Experts of a small language model.
Experts: 64 SwiGLU neurons an expert, a sigmoid router.
Below are experts of layer 7 (counted from 0) of a mixture-of-experts language model. Rows are named router (the router's row for the expert), gate (a neuron's input weights, with its number), up (a neuron's input weights, with its number) and show model dimensions 64-127. Each number is 200 + 30 x the weight over its row's rms, rounded and kept within 0 to 999.
After each expert's rows: a language model's description of what the expert responds to; "gets" lists some tokens that make up at least twice as much of what it gets as of all text. This comes from a sample of Wikipedia text that the model never trained on. Tokens count by the router's weight.

# expert 27
router,200,201,246,201,231,135,213,237,212,213,199,202,195,140,202,224,164,206,242,209,236,195,198,189,179,222,106,204,190,235,206,206,136,200,192,192,201,215,202,220,199,199,185,191,169,201,192,211,196,202,185,283,252,199,194,217,192,202,206,191,207,194,213,188
gate0,212,236,253,139,183,182,206,195,182,224,163,175,200,222,245,160,158,186,208,137,160,158,144,183,155,235,200,188,112,281,177,264,156,159,226,200,207,194,221,192,291,225,179,243,201,220,253,185,211,195,255,187,210,160,197,140,175,178,200,210,174,232,173,135
up0,159,178,256,205,216,204,229,94,196,227,210,233,177,127,213,225,131,145,215,206,214,247,203,201,215,224,159,238,240,147,149,197,222,205,183,154,166,176,124,171,132,172,195,187,188,199,201,209,183,165,170,215,166,189,197,205,176,241,189,196,179,280,203,166
gate1,202,210,185,233,171,214,218,229,216,222,191,229,200,172,220,193,197,178,181,196,178,147,208,233,255,201,205,182,149,198,198,145,164,208,189,269,208,178,225,125,207,190,200,265,191,209,153,188,222,137,246,244,239,237,218,219,186,203,226,172,228,181,209,207
up1,192,178,194,201,216,166,235,179,202,252,215,190,205,188,243,186,208,223,204,186,201,198,253,123,174,152,142,188,239,209,166,186,238,204,218,194,148,194,164,198,268,121,200,246,234,157,212,143,214,167,224,176,212,186,179,180,189,186,175,142,239,197,200,164
gate2,237,208,163,213,151,220,189,191,174,175,175,260,214,201,191,199,210,197,245,189,199,152,184,201,189,216,202,260,160,188,212,259,201,220,198,206,202,247,226,162,227,198,216,163,147,175,212,201,185,139,195,197,176,155,192,259,228,145,188,192,210,215,137,180
up2,161,177,203,200,186,190,192,137,208,173,203,166,216,215,215,204,198,233,162,174,228,187,226,242,206,184,253,200,235,244,201,197,192,238,188,155,192,260,215,192,171,126,203,206,210,205,177,185,203,249,126,207,208,186,221,188,179,234,216,222,211,166,198,215
gate3,218,231,204,261,167,257,225,216,209,196,211,176,263,259,224,192,205,246,241,222,181,148,216,126,207,141,268,225,165,158,153,215,209,242,183,239,203,186,252,244,173,201,217,190,143,188,283,188,207,234,215,198,225,172,201,202,225,169,234,210,190,179,150,157
up3,246,200,218,183,227,225,228,177,150,202,210,167,181,170,181,238,184,260,214,154,196,171,174,209,298,230,171,191,192,210,178,203,222,168,249,179,173,193,203,259,186,262,249,187,214,166,196,209,198,167,194,236,163,187,183,229,186,162,197,230,232,179,237,225
gate4,182,215,214,197,222,157,282,185,231,248,202,175,230,172,201,229,206,224,218,257,268,212,222,207,153,229,195,203,221,233,223,169,194,201,165,240,187,190,266,170,226,212,164,171,169,187,210,218,216,179,267,222,128,226,196,167,184,176,209,156,204,168,269,218
up4,217,228,185,200,178,222,197,180,134,211,228,252,213,200,183,214,253,201,245,242,169,208,161,253,230,175,245,226,157,163,178,220,250,229,205,201,210,253,237,196,211,251,223,200,231,181,171,207,239,223,180,187,166,170,199,161,214,209,188,194,143,256,159,204
gate5,154,240,181,218,220,184,192,159,232,175,205,211,224,175,211,206,155,250,148,165,193,186,207,213,257,195,248,178,264,215,179,182,169,182,190,215,156,233,191,160,184,180,182,153,209,161,215,188,262,218,193,217,178,188,227,248,204,210,175,182,203,197,202,167
up5,185,269,172,237,158,187,222,239,230,215,208,260,251,185,184,219,194,226,211,167,176,245,184,227,268,228,180,242,149,221,197,159,189,166,208,173,184,200,158,207,240,192,213,180,175,177,172,150,177,245,204,185,170,148,219,218,185,185,184,241,199,207,198,185
gate6,213,184,216,187,180,183,229,144,232,184,134,171,237,161,165,210,173,191,216,152,166,156,184,190,200,156,209,188,258,294,194,205,260,199,159,224,123,214,201,240,169,166,177,232,229,191,231,202,186,188,198,207,190,206,254,190,221,228,170,191,203,217,185,214
up6,152,222,189,193,179,188,208,205,160,220,176,167,249,221,183,161,212,256,215,179,234,246,223,188,191,204,204,212,228,188,180,200,206,221,220,189,187,135,255,154,232,147,221,193,220,189,228,227,209,215,223,198,257,198,235,140,241,192,191,201,187,173,201,191
gate7,246,140,215,181,231,232,188,198,234,204,199,169,175,146,182,212,188,198,183,198,192,170,206,223,213,215,220,221,156,238,213,153,241,210,180,184,240,223,188,202,196,164,184,181,209,211,221,189,216,208,195,212,171,183,245,139,265,205,158,221,235,205,153,211
up7,207,201,189,219,229,199,213,199,195,233,182,175,258,238,189,229,194,218,193,236,200,197,145,174,198,207,273,180,188,194,183,177,166,248,204,170,280,179,210,206,180,185,177,226,198,153,166,182,219,196,230,184,245,208,168,183,189,172,179,152,218,158,216,172
What it handles: Line breaks in lists and infoboxes, heading equals signs, parentheses, quotes, and clause-opening words like However, Following, He, She, a.
gets: "\n", " (", " \"", "=", ")", " the"

# expert 34
router,203,193,230,206,225,138,211,265,205,212,194,191,205,163,198,250,187,190,234,231,225,207,203,192,184,243,108,196,193,228,189,218,113,200,192,175,233,211,203,202,215,194,185,196,149,208,194,201,198,198,189,268,272,202,210,212,193,168,190,197,216,180,203,201
gate0,195,175,168,211,191,191,207,143,163,184,248,264,161,215,204,227,194,229,178,207,179,182,197,166,172,159,173,231,265,212,253,117,233,221,209,212,197,179,206,182,185,148,132,217,191,193,163,186,179,216,137,262,193,182,229,205,180,177,172,173,180,206,194,225
up0,175,216,182,208,198,168,247,166,147,187,163,210,164,247,230,215,174,198,188,180,261,203,181,238,183,168,245,178,253,203,152,179,222,202,221,237,241,272,191,167,220,187,162,194,201,219,190,182,208,223,182,203,175,203,164,233,196,186,200,246,178,175,186,145
gate1,239,194,193,203,175,203,193,156,221,188,166,185,188,189,241,189,157,196,149,221,212,211,177,196,200,200,186,213,187,189,217,193,158,193,218,200,233,211,165,163,186,228,199,159,148,197,170,175,189,207,173,214,198,192,226,200,200,150,204,258,179,215,225,190
up1,138,193,207,223,187,225,188,229,148,264,266,242,226,198,193,234,247,220,213,210,192,242,153,205,211,166,237,186,151,171,183,162,230,204,188,262,152,191,174,237,221,198,216,135,167,198,247,194,267,181,284,151,178,185,220,200,232,210,208,157,184,225,223,200
gate2,245,185,209,207,207,162,197,141,196,170,166,200,148,251,147,157,194,220,205,214,207,175,190,174,181,233,185,173,204,205,179,139,211,179,193,189,193,167,141,218,192,187,215,200,144,192,165,199,162,203,172,215,156,132,147,156,257,208,206,152,198,134,186,171
up2,183,158,169,217,192,200,221,205,247,156,208,200,124,233,184,225,155,195,205,224,161,206,184,182,241,196,180,221,145,227,183,124,221,186,204,200,216,211,91,185,206,157,170,216,186,182,166,159,252,174,174,177,173,195,240,186,176,249,230,211,192,200,247,159
gate3,205,199,240,193,209,170,185,146,213,221,217,167,270,247,245,186,200,227,224,270,217,216,166,176,213,173,170,153,218,207,208,176,179,144,172,228,194,148,228,163,208,231,143,193,178,217,184,220,159,231,165,115,221,205,173,245,212,164,212,195,180,190,169,162
up3,202,166,216,209,195,197,179,213,173,232,263,228,205,187,294,210,155,241,211,137,196,185,176,146,136,216,153,206,196,207,165,220,113,230,228,177,225,138,236,198,159,218,237,198,211,212,267,220,182,199,244,203,215,172,185,233,249,181,173,181,241,168,208,193
gate4,203,206,164,227,153,142,153,169,134,208,223,200,236,264,215,192,153,182,257,189,234,206,214,194,207,234,187,208,236,167,209,175,212,256,191,191,177,198,215,187,227,189,155,156,213,220,231,218,182,169,188,271,247,217,212,193,233,172,201,205,185,180,205,245
up4,182,197,197,199,229,201,167,218,196,167,202,196,191,212,204,193,175,212,201,203,194,216,220,179,214,228,193,262,212,159,193,150,209,227,162,209,175,197,174,198,194,180,182,201,218,195,135,218,218,270,207,221,200,203,209,186,220,186,185,252,209,180,215,243
gate5,213,187,179,174,175,188,170,185,176,196,255,204,218,253,211,209,178,238,208,169,163,240,250,175,144,223,131,244,172,175,227,152,221,193,156,192,194,206,214,214,221,230,158,256,193,182,175,207,183,236,211,205,225,206,204,197,183,262,145,209,240,185,147,218
up5,231,219,149,277,145,171,247,185,170,189,215,219,152,153,170,235,268,168,231,184,186,117,199,186,223,229,227,178,223,227,141,174,158,189,230,223,217,209,179,234,188,189,188,210,228,240,203,231,258,201,217,206,279,221,174,215,251,224,221,121,149,241,217,196
gate6,196,197,236,175,176,224,190,139,232,255,189,189,167,225,230,207,190,200,250,288,76,189,152,173,165,279,145,154,219,198,220,142,187,200,238,156,203,241,151,210,197,198,196,213,141,217,181,170,135,189,212,216,223,179,198,228,232,212,170,244,212,187,174,184
up6,228,180,165,220,242,245,211,194,207,247,213,269,239,210,157,195,244,207,211,182,191,221,191,245,127,244,168,224,188,250,207,203,190,190,215,194,216,211,294,212,190,211,215,215,231,234,198,204,222,267,222,177,202,231,255,248,182,160,163,218,194,207,222,163
gate7,263,183,201,193,185,144,218,113,178,179,168,156,146,234,234,219,151,225,173,220,211,192,200,196,194,214,156,183,192,195,211,197,243,192,217,180,212,161,182,199,166,183,142,219,203,203,185,183,194,177,191,246,220,199,185,202,172,223,189,257,229,173,160,223
up7,174,225,174,228,215,252,157,227,222,209,234,226,199,265,252,218,241,214,183,257,230,198,187,201,187,124,168,209,196,205,200,200,180,216,201,232,167,222,212,232,246,197,186,211,243,230,193,225,201,184,230,157,175,187,202,211,186,236,252,187,181,187,168,229
What it handles: Years and numbers after pipes, dashes or parentheses, like 1980, 2001, 29, plus first tokens of quoted or list items.
gets: " \"", "  ", " 18", "19", " 3", " ("

# expert 0
router,198,226,188,188,215,186,207,223,207,219,202,212,240,170,214,187,195,169,194,231,221,195,204,195,261,177,153,189,175,207,180,161,141,213,171,225,179,243,193,247,194,226,177,206,140,203,195,212,199,181,141,203,217,187,147,224,191,179,205,196,174,210,187,233
gate0,184,174,218,170,174,207,154,203,204,218,195,210,174,153,194,185,147,167,199,193,237,243,176,228,162,197,242,239,253,125,176,151,174,179,203,196,135,155,179,180,153,220,172,220,174,199,246,262,177,187,193,199,203,209,155,188,213,180,220,213,243,221,195,234
up0,247,222,242,237,192,188,195,164,208,191,176,208,180,267,200,248,250,182,188,202,166,210,239,177,209,187,192,237,217,234,200,208,238,217,193,187,170,168,203,239,203,157,184,218,219,273,167,196,182,173,219,192,226,217,225,215,150,166,220,181,186,212,185,182
gate1,203,216,223,204,196,191,253,187,214,219,217,185,180,229,196,177,181,183,208,213,190,185,200,199,242,215,194,157,241,220,271,189,205,230,185,192,221,196,190,199,182,210,209,142,172,196,194,167,220,167,192,251,231,243,212,185,150,213,201,239,215,156,235,221
up1,225,272,227,249,241,201,256,217,193,198,156,179,234,198,218,240,198,177,195,184,170,164,142,250,215,181,186,212,162,166,209,194,201,151,167,183,184,257,197,175,243,260,185,212,222,193,196,232,180,245,160,271,241,212,217,296,170,189,249,192,216,206,244,242
gate2,207,213,175,179,147,181,183,178,162,235,176,150,179,222,191,220,167,194,208,215,222,229,206,282,188,203,231,201,194,196,274,180,178,161,188,143,161,214,269,205,232,202,188,159,205,225,208,180,192,177,200,160,211,211,211,196,299,190,243,194,208,179,210,199
up2,230,247,224,241,201,226,208,220,200,152,192,192,225,209,231,186,212,214,179,188,215,239,220,201,179,245,254,180,203,219,180,228,186,245,198,202,230,193,165,234,190,139,135,216,208,191,226,198,232,212,176,169,175,209,192,170,170,169,198,194,228,190,213,221
gate3,217,227,209,157,194,186,239,174,188,238,210,199,208,164,182,200,182,205,220,228,221,163,193,191,245,228,205,235,164,197,225,207,163,190,183,242,213,164,183,198,218,158,213,234,141,164,194,147,204,247,217,256,178,234,199,173,203,188,216,232,206,219,197,200
up3,197,228,179,283,215,168,220,244,205,212,207,209,286,246,212,198,212,219,209,302,242,215,174,177,183,178,235,233,153,230,158,210,139,162,151,228,144,206,199,204,199,205,195,221,157,220,196,203,206,194,186,272,201,216,258,206,200,215,168,162,181,274,169,188
gate4,208,220,185,178,195,216,273,231,242,219,195,123,168,152,218,230,218,141,210,229,221,218,194,129,189,181,226,208,245,205,137,237,192,263,128,260,230,221,210,194,206,153,201,191,200,184,242,191,211,201,196,176,189,249,153,227,163,189,181,176,220,225,235,188
up4,239,250,171,161,236,173,232,253,216,180,180,190,181,191,180,145,162,225,185,216,188,167,196,196,245,180,187,180,240,216,207,165,215,201,225,204,183,189,225,168,150,191,235,217,189,153,149,212,201,265,188,206,212,215,233,186,269,179,260,226,176,167,191,197
gate5,276,186,191,166,176,108,190,205,213,219,197,187,202,183,155,211,265,208,162,189,222,203,198,153,188,217,222,199,179,206,269,266,242,189,180,241,144,167,196,202,181,206,145,164,233,167,257,156,217,155,205,244,160,192,210,224,188,215,247,145,171,204,218,211
up5,200,168,217,230,253,222,205,167,153,188,199,179,210,174,201,198,216,223,176,198,211,163,187,176,231,159,189,204,171,193,213,245,203,202,175,147,220,161,205,152,202,209,201,205,189,136,208,166,195,193,232,202,148,223,223,158,215,213,235,151,144,202,166,216
gate6,262,203,179,195,208,174,188,253,141,209,181,258,224,231,201,197,219,229,214,178,169,200,216,196,159,175,222,180,213,210,171,243,215,224,247,200,206,190,217,145,219,231,248,147,139,179,209,157,167,212,197,244,259,144,217,266,189,154,195,214,196,198,202,231
up6,207,219,194,185,157,176,241,233,236,185,164,208,187,219,259,215,170,206,210,201,170,216,206,162,123,185,215,191,208,211,173,175,95,200,194,211,227,234,139,241,204,174,148,213,155,227,246,218,191,232,165,210,221,209,210,150,188,112,206,185,215,200,199,140
gate7,207,205,179,226,201,228,174,202,232,253,212,211,255,188,207,258,207,218,225,149,220,203,185,206,187,253,134,202,194,229,238,201,157,215,207,200,128,202,209,210,191,217,104,194,168,241,220,172,188,163,257,214,242,184,152,179,218,235,218,203,185,221,186,205
up7,215,180,148,241,170,177,219,195,116,168,253,196,212,225,198,193,214,210,187,217,189,214,189,207,178,267,268,180,192,228,193,220,237,214,235,251,193,238,243,202,202,219,211,185,205,234,198,250,221,199,175,156,241,194,256,231,245,192,212,236,247,193,161,225
What it handles: Punctuation, line breaks and function words linking clauses in running prose, such as commas, periods, in, was, by, while, during, although.
gets: ".", ",", " in", " was", " and", "\n"

# expert 1
router,203,250,227,187,213,246,226,244,203,217,186,189,219,191,200,201,197,182,144,205,233,197,180,197,239,195,121,200,199,170,193,140,154,208,191,207,247,157,186,234,206,210,145,202,174,188,222,221,208,204,216,225,209,181,189,219,194,200,305,217,232,210,217,226
gate0,212,206,199,199,208,187,186,215,276,180,217,128,168,190,196,259,210,201,209,217,244,209,243,192,239,186,196,171,251,178,171,203,242,205,186,208,238,195,224,215,236,209,194,250,220,212,192,205,212,198,198,181,174,186,222,177,205,208,214,192,177,140,244,206
up0,195,158,214,238,210,171,165,206,218,213,240,172,234,156,207,258,187,205,199,133,181,135,172,242,204,149,203,165,186,180,210,247,215,200,211,204,205,158,206,186,176,167,241,166,137,199,197,184,219,231,264,202,207,143,214,206,188,229,194,163,157,185,169,125
gate1,187,210,179,139,243,257,200,232,257,216,214,209,159,193,265,241,176,215,228,258,168,229,220,195,241,174,176,199,204,147,158,217,170,157,199,159,195,183,232,180,186,201,205,215,208,172,220,176,189,280,187,218,196,216,232,200,179,155,190,211,205,179,252,200
up1,202,167,215,211,201,215,212,215,259,209,215,187,187,190,226,204,138,164,187,221,218,201,182,265,250,216,182,208,190,168,231,211,177,186,219,158,195,235,263,150,151,203,176,196,118,198,181,216,196,210,225,190,228,177,201,268,217,198,162,175,226,216,248,202
gate2,190,223,224,189,248,153,163,124,164,146,178,180,259,197,196,220,166,203,255,197,201,220,221,150,213,213,194,161,216,188,194,170,139,232,221,190,185,194,196,271,254,163,152,192,212,189,210,257,198,210,191,220,224,189,226,261,199,234,199,207,218,199,219,239
up2,207,218,230,200,182,176,189,188,216,187,214,205,193,240,182,222,239,222,212,233,173,239,159,183,227,151,171,198,222,161,199,133,186,204,236,222,181,185,175,164,201,178,187,158,190,165,153,152,215,150,215,214,178,227,181,196,244,172,190,204,198,168,260,145
gate3,181,267,190,263,174,141,200,205,181,215,217,189,234,246,224,158,175,207,174,209,213,210,164,195,225,217,204,196,189,208,246,115,223,177,157,142,213,190,228,205,204,189,211,172,187,173,215,164,229,210,248,183,215,213,173,230,191,213,203,200,175,231,224,193
up3,178,131,193,220,135,273,188,247,214,148,248,229,245,163,238,167,211,193,219,237,205,175,225,178,162,163,206,152,184,182,207,221,127,179,225,232,204,184,192,199,246,232,213,200,131,225,221,245,188,194,212,189,249,224,179,192,209,190,241,211,244,189,205,169
gate4,235,245,206,158,169,160,200,192,195,228,203,181,225,230,208,198,176,218,194,223,216,168,183,167,239,233,222,224,177,246,184,238,186,286,244,154,163,163,162,179,238,219,180,233,182,177,238,197,207,185,200,232,165,150,189,211,207,232,230,180,135,193,180,193
up4,151,191,200,192,142,209,199,211,199,184,205,256,199,199,178,213,195,214,186,217,233,223,193,217,189,186,217,245,210,212,199,205,227,208,192,223,178,236,211,199,209,245,230,209,198,190,169,194,242,232,223,201,237,230,170,162,167,218,134,202,191,216,182,165
gate5,209,173,179,215,197,224,223,224,232,198,159,169,176,236,190,244,170,127,242,214,231,254,155,191,194,158,259,208,244,234,205,181,177,161,188,248,200,246,205,203,172,231,203,214,202,163,203,217,215,222,227,237,210,230,259,151,174,188,252,196,205,203,196,173
up5,220,192,253,206,157,181,221,265,216,169,163,191,149,184,185,168,175,184,205,188,222,198,181,225,198,250,187,187,222,207,201,163,220,167,217,181,257,188,125,176,220,160,180,209,192,195,204,266,176,265,209,160,221,157,265,185,157,187,248,168,196,235,203,171
gate6,241,219,193,208,203,180,198,210,250,192,219,256,217,220,192,189,196,151,223,203,242,146,209,236,215,248,164,167,217,198,200,201,155,233,226,234,268,184,214,224,205,212,204,162,193,193,220,203,200,230,192,199,226,244,216,202,127,184,164,220,221,240,181,194
up6,146,165,170,191,169,221,176,209,194,187,229,225,200,211,229,187,244,196,202,230,169,196,198,220,204,174,168,242,231,203,273,260,101,195,178,176,176,216,140,168,246,166,198,210,212,256,161,171,150,246,173,220,195,197,215,258,179,233,159,187,141,232,168,169
gate7,145,182,216,292,193,218,156,223,153,233,199,233,250,178,199,170,159,187,234,153,165,209,219,171,206,188,213,152,186,181,221,166,186,212,184,266,174,146,194,152,199,212,205,171,158,209,188,200,164,256,200,154,231,186,185,220,218,225,221,138,180,185,210,245
up7,226,206,224,234,194,216,226,161,168,176,171,205,211,260,243,188,195,175,237,180,184,236,179,217,242,199,230,251,221,214,196,197,199,211,233,228,193,132,171,182,226,150,204,251,204,205,195,214,160,185,178,197,209,236,106,221,291,209,143,146,150,231,164,173
What it handles: Table pipes, commas, colons, semicolons and prepositions or clause openers like When, In, Although, by, from, separating fields and clauses.
gets: " |", ",", " in", " and", " The", " was"

# expert 24
router,203,204,199,190,237,173,218,227,207,219,201,184,210,150,188,209,162,186,235,136,293,195,184,183,264,235,187,193,192,188,189,169,139,211,179,185,214,250,201,232,214,204,168,197,155,194,193,213,182,181,179,229,269,192,177,222,201,223,227,198,201,204,206,204
gate0,238,196,198,201,221,191,193,205,162,257,178,166,170,242,137,126,177,220,227,152,240,190,182,209,274,225,154,223,192,189,202,210,206,230,204,257,222,183,216,202,240,188,126,223,201,203,134,230,243,156,191,206,211,250,193,181,199,181,239,140,165,222,185,200
up0,169,174,173,195,224,182,203,155,168,198,129,148,250,271,252,180,204,165,187,201,186,186,163,181,211,216,201,229,194,226,243,190,147,184,232,163,234,159,177,161,190,163,208,232,174,129,166,172,207,185,121,244,180,251,241,180,189,219,201,249,204,182,208,209
gate1,190,153,263,229,212,196,204,196,192,216,215,233,206,176,224,225,152,231,196,236,223,186,230,241,189,203,181,209,140,149,170,178,231,277,182,241,145,159,219,151,173,224,188,214,242,183,235,191,188,188,237,226,258,212,189,210,224,150,180,163,210,202,225,163
up1,189,161,174,197,245,197,184,217,227,180,220,192,175,231,182,176,196,166,175,179,152,210,153,218,213,228,222,253,343,256,193,152,219,138,124,296,218,214,163,164,163,218,229,172,214,214,216,191,163,179,159,177,160,195,248,233,216,167,230,178,195,212,185,172
gate2,233,220,238,220,204,218,201,206,202,173,208,173,242,172,197,214,189,187,221,175,150,196,216,238,188,205,241,241,202,225,252,210,143,232,217,239,209,210,201,189,186,219,230,226,246,189,213,191,199,233,134,169,218,200,248,160,200,203,243,178,177,172,200,179
up2,214,199,182,257,209,224,233,203,218,150,183,208,224,198,238,207,188,201,182,223,217,209,200,203,211,228,226,161,209,237,188,209,226,208,179,220,241,179,262,164,250,224,216,172,195,190,177,184,188,165,264,147,140,198,231,216,174,207,173,193,200,219,268,193
gate3,209,218,219,213,192,184,162,176,208,162,199,177,193,168,201,188,217,196,240,236,239,166,163,143,206,237,139,165,138,149,242,216,181,221,166,171,194,207,231,158,191,174,187,214,206,180,234,217,208,179,269,247,172,231,182,267,230,165,163,193,240,157,201,196
up3,196,241,278,199,178,240,241,143,194,215,254,193,204,203,222,212,222,193,209,216,139,194,230,164,227,164,223,226,149,165,218,208,162,192,200,205,201,194,224,185,211,207,227,173,171,200,272,230,174,215,212,198,130,203,214,208,255,198,231,222,237,193,181,202
gate4,156,228,260,206,193,174,135,180,184,178,180,230,174,158,173,244,176,222,139,236,221,168,159,208,202,290,191,151,224,172,158,238,194,216,186,187,201,195,218,230,163,131,170,253,159,204,237,220,178,184,173,145,202,197,207,210,207,188,233,215,231,236,160,197
up4,185,145,122,184,215,175,189,198,178,193,239,267,203,209,226,242,217,224,206,169,192,194,207,211,177,205,238,233,264,190,197,251,204,234,237,222,132,213,222,235,238,196,172,225,181,189,178,177,173,288,209,180,225,148,188,187,192,207,224,120,90,188,194,216
gate5,171,264,170,191,200,206,207,240,189,203,217,161,183,219,157,168,194,185,176,212,221,255,194,160,236,225,242,197,198,228,199,160,241,184,183,158,251,195,205,245,199,229,223,191,181,226,133,235,177,117,204,212,234,210,193,201,212,227,182,260,238,245,221,162
up5,200,251,191,129,207,208,179,192,196,182,202,192,196,197,233,152,217,203,238,170,209,196,182,175,177,204,219,181,227,195,183,153,213,210,219,168,188,175,174,207,193,127,253,210,218,157,211,239,223,213,222,207,170,223,170,200,180,170,201,241,189,183,194,185
gate6,238,159,156,247,259,191,213,177,153,189,197,179,198,196,213,204,216,263,211,237,202,203,157,132,198,191,180,249,237,207,222,229,206,206,191,250,167,219,181,198,181,221,170,170,202,197,151,205,134,217,158,240,175,213,222,251,178,208,213,164,186,204,188,213
up6,190,195,185,221,207,192,222,212,255,170,199,241,198,170,176,192,210,217,173,198,196,190,258,183,173,233,195,156,160,224,237,178,202,185,191,241,180,182,239,205,227,213,225,207,237,207,200,177,205,187,225,183,250,205,177,212,200,246,204,170,237,211,248,225
gate7,244,212,130,188,211,217,172,196,182,174,198,135,165,197,159,193,198,176,198,174,210,266,160,212,212,166,196,192,182,209,196,209,213,190,178,210,194,165,202,177,246,214,236,166,211,153,124,213,222,192,198,143,228,174,225,211,179,177,225,177,172,185,220,204
up7,170,191,178,251,184,233,250,158,169,181,181,215,224,152,188,205,176,249,186,181,184,218,217,155,205,196,160,213,252,230,211,229,235,209,206,226,192,211,223,181,217,218,214,268,197,188,231,194,220,183,184,178,198,235,151,219,200,192,247,311,177,152,213,246
What it handles: Line breaks, open parentheses, dashes and empty table pipes that begin a new list item, row, or parenthetical like (grandfather).
gets: "\n", " (", "=", ",", "|", ":"

# expert 23
router,202,194,198,201,156,245,230,213,218,208,186,198,232,232,199,212,142,123,245,176,189,202,191,206,208,215,138,198,190,217,180,224,131,206,185,234,210,233,231,209,212,203,203,201,128,204,186,189,194,201,195,190,197,185,182,194,198,193,207,191,177,200,194,217
gate0,197,150,157,194,203,181,218,163,198,173,202,190,186,184,212,201,205,184,181,252,241,218,173,206,196,210,235,211,204,214,208,147,212,196,219,211,187,207,181,190,185,169,215,179,223,204,169,268,167,207,196,183,239,167,239,213,202,195,246,203,213,232,198,206
up0,201,185,207,224,180,207,236,238,208,187,235,244,232,170,193,180,216,223,188,221,201,187,184,203,245,161,181,124,170,209,210,208,165,232,236,240,207,167,193,174,218,197,181,196,202,132,209,258,189,123,220,208,185,168,214,161,230,197,210,228,229,222,153,231
gate1,265,197,225,171,219,256,188,144,159,221,198,170,182,180,250,241,189,183,227,182,155,214,230,198,203,154,220,223,246,143,184,205,204,147,189,219,177,211,216,203,208,230,227,231,213,207,193,179,205,205,188,193,181,197,207,197,302,187,171,203,221,254,191,212
up1,189,151,229,168,221,222,260,216,221,185,217,250,234,175,198,177,210,183,180,162,106,177,164,248,153,159,223,173,167,196,264,199,227,220,184,194,193,208,216,194,216,218,196,209,243,176,205,202,170,131,238,186,192,239,173,198,203,227,127,214,187,226,213,120
gate2,156,223,216,250,171,256,238,215,195,128,154,149,138,237,244,162,168,178,205,239,198,150,181,165,142,154,217,248,218,115,198,220,195,188,226,191,219,169,204,178,204,150,197,179,176,157,206,147,226,211,222,181,147,233,143,204,210,184,187,238,250,226,216,182
up2,205,182,154,229,228,226,219,181,163,217,152,238,230,167,206,200,204,187,223,227,199,168,232,151,214,191,201,185,152,199,181,189,172,207,194,186,188,226,126,207,207,215,206,194,188,197,231,125,247,238,192,205,169,165,224,168,225,205,194,205,233,244,206,190
gate3,210,235,166,195,194,245,192,185,197,186,241,231,207,211,168,150,202,173,235,236,204,208,195,183,198,161,199,196,218,173,234,185,185,183,209,194,196,245,190,231,206,145,217,209,203,231,206,188,187,206,218,263,178,177,255,242,187,183,205,211,201,219,216,206
up3,234,229,223,194,206,218,181,138,178,219,187,220,162,170,197,158,256,176,161,235,201,178,187,205,204,201,268,193,228,221,201,207,231,157,196,199,192,170,141,180,215,162,158,259,196,182,198,203,221,223,154,145,229,163,209,193,177,230,135,211,176,314,171,232
gate4,201,185,197,160,183,183,235,166,235,173,180,185,245,180,175,201,156,266,205,209,233,182,225,211,234,185,243,227,222,171,257,173,218,208,218,248,173,204,201,237,186,237,178,223,283,171,243,184,203,193,223,211,196,182,179,194,161,247,226,193,196,166,180,201
up4,164,208,241,199,187,205,192,204,203,168,207,165,184,229,228,201,235,164,227,124,205,185,193,133,169,207,190,186,166,195,243,172,171,186,182,233,197,236,220,155,202,232,216,245,212,218,202,184,225,218,195,221,208,175,168,238,169,193,225,193,168,204,189,186
gate5,256,237,229,209,164,184,230,232,201,199,196,189,243,172,199,279,151,219,226,183,236,218,160,186,170,246,230,204,170,219,229,203,159,231,230,207,225,247,177,219,193,176,189,218,222,160,202,180,206,182,256,233,207,186,181,170,201,199,216,158,165,200,132,159
up5,209,224,221,190,172,185,127,175,160,182,198,176,220,235,198,173,208,183,202,203,215,171,205,217,194,172,207,193,218,187,193,216,203,170,197,256,222,162,174,188,266,200,236,195,215,183,246,234,172,210,194,219,239,247,208,227,224,151,141,159,227,179,214,236
gate6,236,206,162,178,241,184,233,224,208,164,210,200,184,117,235,172,210,151,202,207,170,167,193,220,135,231,184,210,200,183,191,178,172,204,232,204,280,192,211,244,204,240,203,218,178,224,211,224,206,208,237,195,189,208,152,179,181,182,182,214,176,222,243,236
up6,174,232,156,164,206,158,207,235,187,173,181,187,197,199,210,249,259,241,247,231,203,190,167,232,189,195,122,209,137,140,216,189,163,204,220,170,220,184,156,175,178,191,255,192,215,164,142,144,192,158,234,194,211,193,202,205,209,183,159,238,123,234,169,193
gate7,187,193,184,169,138,239,202,168,198,213,138,231,156,203,179,228,214,201,207,211,209,173,200,219,226,205,246,186,178,198,247,231,220,187,165,198,185,209,163,204,165,160,233,172,210,230,186,178,214,176,210,169,178,120,214,159,178,170,224,171,214,272,176,239
up7,189,203,237,195,158,223,124,214,193,237,155,222,234,191,185,114,185,218,226,235,236,244,232,182,209,212,222,219,247,168,219,201,188,187,181,213,178,164,169,194,175,199,157,221,265,154,218,184,166,200,162,245,187,182,203,245,244,266,224,193,243,225,172,197
What it handles: Four-digit years like 1925 and 2003, closing parentheses and quotes, and line breaks ending table rows or list items.
gets: "\n", ")", "  ", "-", "\"", "2"